Experts of a small language model: 745M tokens.
Below are experts of layer 10 (counted from 0) of a mixture-of-experts language model. Rows are named router (the router's row for the expert), gate (a neuron's input weights, with its number), up (a neuron's input weights, with its number) and show model dimensions 64-127. Each number is 200 + 20 x the weight over its row's rms, rounded and kept within 0 to 999.
Before each expert's rows: a language model's description of what the expert responds to. This comes from a sample of Wikipedia text that the model never trained on.

# expert 4
It responds to: Damage and decline words. Word-starts of negative or intensity words like dec(ade), dis, inj, fail, canc, serious, severe, plus Polish ł/ś pieces in names.
router,183,198,224,219,193,190,189,190,184,218,211,244,209,198,157,197,189,231,178,193,189,219,188,215,158,194,194,205,211,185,207,191,212,195,208,230,221,198,195,177,178,192,205,190,205,164,216,187,221,186,199,229,199,192,186,197,214,183,172,213,187,175,189,194
gate0,178,201,201,220,173,221,201,180,165,213,222,197,184,217,171,184,206,234,203,195,186,264,171,209,195,222,179,210,200,221,195,207,211,185,212,181,219,218,202,239,181,217,220,180,212,188,206,221,224,179,191,165,245,199,183,191,202,234,184,186,224,195,199,188
up0,203,165,202,206,188,186,164,206,194,168,215,198,172,193,187,242,185,234,208,221,206,199,210,209,221,249,210,179,197,176,205,168,187,194,222,218,214,219,212,210,220,207,189,209,217,183,191,197,222,199,184,187,232,216,170,150,206,173,196,184,220,175,213,180
gate1,186,228,198,226,241,220,200,193,176,194,210,196,186,212,182,235,183,213,202,181,215,177,205,165,200,195,197,222,209,185,210,203,198,207,207,243,202,185,228,187,191,234,157,195,197,190,212,181,209,202,215,196,191,176,210,213,211,171,216,189,174,164,204,183
up1,187,209,210,186,227,202,204,196,216,218,208,188,207,190,210,191,207,219,218,196,230,191,198,245,202,197,196,201,231,145,172,212,206,238,174,203,179,194,153,196,170,179,211,226,199,216,182,208,163,205,215,178,215,212,205,215,201,204,199,214,206,204,171,209
gate2,158,202,211,191,216,220,206,189,208,187,179,203,216,215,161,183,193,217,187,181,156,202,199,173,192,205,188,233,220,205,233,206,198,158,198,203,186,206,204,211,142,211,228,244,234,226,176,178,195,201,218,223,195,211,216,179,169,173,188,198,191,162,197,185
up2,178,222,146,181,180,189,204,205,185,188,221,203,207,198,161,186,201,215,217,233,182,206,219,127,209,181,226,212,231,207,167,223,181,164,234,246,183,201,192,222,219,196,193,203,213,204,199,172,220,218,201,207,212,215,166,220,171,203,213,193,218,183,209,220
gate3,211,188,221,201,218,172,166,243,198,208,206,234,211,203,189,173,183,197,176,217,211,203,201,192,178,203,217,188,209,211,219,224,195,224,215,214,206,186,226,230,187,178,199,190,239,179,202,222,213,172,203,188,208,191,196,221,220,194,196,204,178,205,245,229
up3,192,227,163,192,181,226,210,191,206,175,194,237,202,228,232,187,203,185,179,200,215,185,211,177,206,190,178,196,212,185,241,199,231,247,223,226,215,203,221,189,217,238,224,195,210,161,211,229,187,225,206,222,202,213,194,227,178,190,149,215,178,195,238,174
gate4,185,193,187,241,183,181,224,183,198,198,185,213,175,228,206,234,190,206,166,183,188,186,239,197,192,190,219,216,190,200,221,189,213,172,169,215,250,194,201,217,217,163,202,203,230,226,229,199,219,193,221,187,174,204,197,156,207,184,175,173,165,168,210,208
up4,208,194,214,236,181,202,196,194,221,212,189,220,209,207,187,212,201,191,196,202,200,185,193,181,221,176,234,194,233,162,190,189,186,183,187,243,216,190,197,184,193,176,193,177,198,210,237,195,191,188,202,166,184,217,206,174,208,222,182,187,158,151,228,228
gate5,160,188,189,203,194,193,199,227,199,214,205,186,210,213,199,201,165,245,181,214,205,228,192,219,211,214,206,200,202,193,208,161,219,187,237,216,198,176,190,203,183,225,201,210,215,200,194,201,218,211,215,201,216,211,205,188,171,185,176,228,237,186,228,193
up5,192,215,196,182,201,204,192,193,180,199,201,218,190,195,151,184,193,191,197,192,195,180,226,196,191,210,191,214,205,180,177,233,183,242,195,173,179,206,193,184,198,161,205,204,190,179,228,185,198,190,160,200,213,193,196,235,178,210,206,183,160,221,198,217
gate6,160,175,193,188,162,197,169,193,202,196,188,225,202,210,197,201,196,254,187,210,178,245,197,168,195,211,226,163,201,213,214,184,189,224,178,229,232,206,198,183,198,236,261,194,185,196,193,214,208,209,158,219,212,186,217,207,244,175,182,170,177,171,199,207
up6,204,166,215,188,174,192,206,197,202,214,195,238,187,207,203,207,199,187,204,173,188,205,225,183,174,171,212,213,204,193,211,191,208,211,170,178,196,200,157,179,183,172,227,207,180,235,199,207,211,204,189,229,237,222,176,215,231,170,219,198,210,211,170,200
gate7,217,187,203,183,216,171,181,230,218,192,189,216,203,240,193,188,257,211,186,200,205,228,217,182,195,176,193,169,219,185,196,215,211,170,198,196,185,167,213,206,167,217,215,194,212,181,221,214,178,200,190,185,195,213,241,211,249,252,163,183,205,229,193,180
up7,200,164,213,204,224,220,229,206,203,233,200,217,207,186,230,196,207,194,187,191,180,220,194,202,203,229,183,219,212,174,174,184,213,211,216,215,210,205,162,193,197,179,209,220,203,235,225,212,196,199,200,211,216,175,217,157,184,171,244,218,201,204,167,188
gate8,157,186,203,191,227,207,226,196,183,214,229,207,187,222,214,218,216,226,199,191,189,217,212,203,191,234,215,217,222,209,173,242,199,232,166,221,191,211,203,183,198,208,159,219,211,216,237,181,177,179,182,181,207,210,191,227,199,197,193,188,193,199,194,198
up8,204,199,205,175,210,245,175,234,172,238,167,197,180,201,197,197,187,178,183,200,176,181,184,220,197,202,181,211,234,178,208,182,220,204,184,200,201,217,213,224,199,187,196,233,196,165,212,161,208,208,180,192,223,167,212,200,198,162,178,177,203,215,196,183
gate9,178,201,184,162,214,217,201,235,202,209,158,195,162,182,184,224,173,176,201,168,204,195,193,202,179,201,201,190,186,222,210,177,215,206,204,216,216,180,165,222,191,198,257,177,191,171,176,200,227,233,183,188,216,216,148,233,222,184,197,163,202,205,208,163
up9,155,211,160,192,214,198,186,224,237,191,202,210,201,249,238,202,165,165,189,213,204,218,206,205,205,201,231,195,203,213,206,197,187,188,225,243,190,135,152,198,187,232,220,195,245,179,199,227,181,212,200,199,225,195,179,202,200,173,184,202,208,205,197,224
gate10,186,205,258,250,213,192,227,203,195,233,211,229,204,228,190,189,223,207,207,208,223,188,184,189,185,216,220,191,175,175,196,218,208,201,206,188,192,209,197,207,205,166,187,199,173,217,178,223,190,187,235,162,199,171,209,232,215,175,209,193,185,184,175,224
up10,217,179,200,199,206,187,190,210,169,239,201,215,224,255,230,206,217,159,207,215,200,204,178,194,184,211,231,206,197,182,172,223,192,196,193,175,184,203,197,175,163,221,235,148,203,225,186,224,205,203,255,168,191,222,205,214,218,184,219,182,199,207,178,228
gate11,200,165,199,223,211,194,219,189,197,177,223,254,241,235,214,181,187,176,182,202,216,184,186,218,191,216,221,185,179,176,207,175,222,225,174,201,229,180,204,192,190,202,196,167,248,204,197,156,199,207,201,181,182,205,184,244,215,196,211,215,210,217,191,188
up11,207,223,232,174,216,181,218,198,173,195,179,180,190,161,212,196,234,203,216,167,219,233,217,175,226,205,178,206,208,211,202,186,151,204,185,207,181,180,178,210,212,198,196,216,199,177,215,211,188,186,186,223,194,209,193,185,199,214,190,224,191,220,205,207
gate12,227,204,221,206,211,177,214,197,196,199,186,246,171,181,164,213,217,192,220,203,185,225,204,243,216,203,182,163,203,187,142,219,216,191,193,224,232,189,238,171,189,185,221,208,198,206,209,194,194,189,204,206,189,208,206,182,224,195,236,142,214,254,203,211
up12,189,205,169,238,192,194,179,197,225,190,184,205,206,178,171,205,186,179,167,176,176,222,191,215,194,164,216,198,206,209,158,247,224,172,198,206,211,218,213,149,193,206,183,192,201,218,211,227,198,218,169,204,202,220,195,173,210,190,195,206,218,217,169,195
gate13,160,203,229,174,216,193,177,202,191,207,203,187,234,182,201,201,180,214,141,210,234,165,219,203,157,224,195,173,205,190,196,189,215,228,220,193,218,208,204,198,189,157,194,216,212,196,196,190,211,215,206,168,199,221,213,223,193,244,168,217,213,220,192,266
up13,159,202,260,192,190,207,197,235,202,174,207,204,228,216,179,173,194,209,173,205,193,196,201,216,160,199,213,192,202,176,191,197,230,217,261,226,213,201,190,184,197,178,187,219,220,212,179,202,203,215,180,192,233,206,207,205,188,181,199,191,189,211,198,222
gate14,185,206,232,219,201,220,204,188,200,216,232,241,181,221,209,205,164,162,202,200,185,212,210,190,201,210,228,199,221,193,205,220,208,174,198,197,186,179,226,188,188,195,184,201,203,234,222,186,191,241,215,190,200,176,184,149,208,163,212,168,197,197,235,241
up14,205,206,191,228,187,229,209,199,169,195,192,213,209,188,180,190,217,237,204,181,193,202,230,190,186,208,163,228,176,203,203,208,213,235,212,173,189,205,196,208,226,183,220,221,186,165,222,200,237,197,170,207,214,188,215,185,206,201,199,202,211,189,205,215
gate15,203,221,240,196,191,202,177,172,207,182,183,208,212,228,202,194,203,219,202,228,182,228,194,193,174,227,212,206,210,213,221,256,193,190,127,198,204,157,219,199,201,194,205,209,205,168,220,164,182,205,195,222,205,204,220,216,215,160,179,183,247,203,182,192
up15,220,196,191,185,199,195,210,176,187,209,192,179,211,155,229,186,186,200,195,227,188,187,194,159,174,252,217,189,204,245,199,240,173,199,207,169,212,171,188,224,198,195,215,209,211,218,237,225,200,209,197,177,193,208,210,224,220,193,182,197,216,181,190,214
gate16,194,187,250,188,201,173,166,234,183,185,198,210,174,217,190,200,227,243,169,232,198,211,218,170,151,194,205,154,202,209,206,158,189,194,234,236,198,209,201,229,173,223,202,167,220,199,170,196,233,201,181,203,208,196,211,206,205,162,176,183,195,185,195,211
up16,175,191,205,213,189,170,212,185,196,198,201,252,213,172,195,204,216,244,193,211,203,243,193,217,228,185,183,194,172,215,240,232,163,255,198,170,209,212,193,213,199,223,192,216,231,193,163,188,216,215,204,170,222,242,185,196,206,190,222,220,212,201,211,248
gate17,199,182,237,199,180,209,189,165,218,217,208,189,231,171,175,204,200,209,195,168,192,256,194,226,220,176,222,224,211,228,251,156,194,210,197,222,198,242,169,160,243,184,190,220,193,193,220,170,193,189,199,174,200,171,189,173,227,191,212,227,214,225,176,212
up17,209,206,176,185,206,186,229,203,206,182,212,226,205,198,189,231,177,186,252,209,230,201,209,205,209,208,194,188,212,201,189,214,199,230,217,179,200,180,175,224,178,216,181,185,244,230,225,203,226,207,178,223,201,237,204,223,192,219,229,214,200,204,188,193
gate18,216,230,216,235,205,174,210,197,176,220,186,229,157,212,170,203,180,197,208,214,193,236,180,170,225,164,199,197,186,212,220,223,179,205,218,176,188,180,193,195,158,209,224,210,214,195,223,206,180,194,196,216,202,187,181,199,218,204,182,165,205,213,191,209
up18,187,212,218,180,213,236,193,169,213,196,195,200,208,207,184,238,203,230,194,238,181,195,180,201,229,186,208,164,220,212,185,204,211,204,215,179,179,196,198,226,192,213,202,201,201,224,246,187,192,188,165,186,172,219,173,223,194,210,195,184,188,228,202,194
gate19,181,194,196,196,206,221,199,181,196,198,215,167,188,153,173,232,202,239,211,209,166,211,183,199,211,227,187,187,213,220,207,214,184,175,198,215,202,200,188,222,190,198,215,219,225,188,176,199,215,186,179,202,222,230,201,178,179,218,208,203,209,195,166,193
up19,179,192,227,194,190,274,173,186,206,184,160,193,217,185,213,214,203,197,209,178,214,187,206,239,199,170,189,202,218,218,210,193,159,169,192,179,194,218,184,213,220,241,209,201,195,192,197,200,191,214,182,239,232,239,190,182,181,190,200,191,190,169,164,181
gate20,184,177,183,205,167,218,185,182,239,217,195,221,205,210,213,203,191,182,212,202,196,184,168,216,215,207,207,175,165,214,230,207,202,178,245,234,236,196,196,215,215,254,222,224,178,205,219,234,217,171,203,206,220,247,166,189,237,223,205,227,202,156,201,216
up20,174,216,171,167,188,188,204,194,175,216,189,231,205,192,210,215,195,190,187,201,198,179,174,180,210,168,197,171,212,213,200,196,191,190,203,178,172,213,205,198,178,191,198,177,208,183,166,198,162,205,191,211,201,172,189,236,208,214,195,188,204,203,224,197
gate21,186,218,233,222,197,204,171,164,201,179,190,213,203,218,231,187,179,220,240,164,180,204,197,226,212,216,178,176,175,184,220,226,193,206,166,208,209,206,226,208,176,214,212,164,197,164,198,193,192,204,230,254,204,244,189,206,226,229,198,184,237,230,192,184
up21,196,178,192,186,211,218,215,200,213,211,222,209,198,207,182,201,183,199,207,212,220,216,183,173,163,188,193,213,207,221,218,189,179,208,201,239,199,208,173,187,192,168,194,243,187,228,207,204,192,208,207,209,187,163,160,216,173,205,216,230,186,208,222,157
gate22,188,177,193,211,200,213,222,185,194,204,200,205,176,236,222,193,196,197,225,211,191,193,213,238,189,238,227,198,210,177,243,205,236,195,191,214,199,198,211,192,228,179,182,143,194,208,247,200,231,195,210,160,238,204,199,183,172,172,168,211,178,204,186,149
up22,198,233,210,166,192,216,188,205,238,218,196,187,205,185,195,204,191,210,164,191,212,202,191,174,201,187,185,178,182,243,183,179,187,221,191,203,175,199,178,213,158,219,208,225,188,191,144,196,188,186,169,219,205,190,203,199,213,212,209,223,217,200,203,200
gate23,201,185,229,242,223,187,156,230,190,165,208,213,221,186,182,200,196,167,242,218,178,207,184,230,183,158,195,170,236,196,224,186,202,225,209,243,236,196,218,205,152,185,221,207,229,172,187,186,188,200,204,213,234,242,197,208,187,180,186,194,150,190,231,216
up23,219,201,197,221,204,225,241,158,197,189,219,238,197,190,196,196,202,184,145,185,217,183,200,212,188,200,192,191,184,188,211,217,185,227,148,181,167,215,214,191,202,223,198,194,186,223,160,162,174,230,217,195,167,207,204,211,173,186,204,191,224,221,196,197
gate24,205,175,188,164,206,210,201,191,219,204,173,184,194,201,232,189,170,190,219,180,173,205,186,220,158,186,212,243,178,219,214,195,189,201,171,229,213,231,162,192,205,198,200,203,208,214,194,215,203,181,225,248,181,189,194,197,209,169,178,195,201,182,230,177
up24,212,191,195,170,183,177,200,199,203,187,185,210,194,180,192,241,207,196,206,168,175,222,171,219,181,213,242,245,215,216,190,197,174,179,218,228,217,207,209,177,185,222,219,208,183,189,209,204,208,172,225,233,202,221,198,218,220,180,212,187,193,187,199,182
gate25,200,180,199,187,234,191,187,189,201,200,166,246,185,204,221,185,172,245,198,216,228,224,214,169,204,230,222,203,207,187,189,190,179,204,198,194,185,218,194,185,185,171,193,181,163,194,222,217,195,198,206,187,191,197,218,188,221,247,161,209,216,205,183,175
up25,202,183,205,221,210,187,192,160,215,205,216,215,191,212,190,209,203,210,202,220,230,219,215,199,184,193,218,214,191,218,207,193,201,191,196,225,213,205,200,196,165,199,188,187,175,122,235,239,194,203,197,181,171,219,221,202,207,245,183,226,223,189,186,201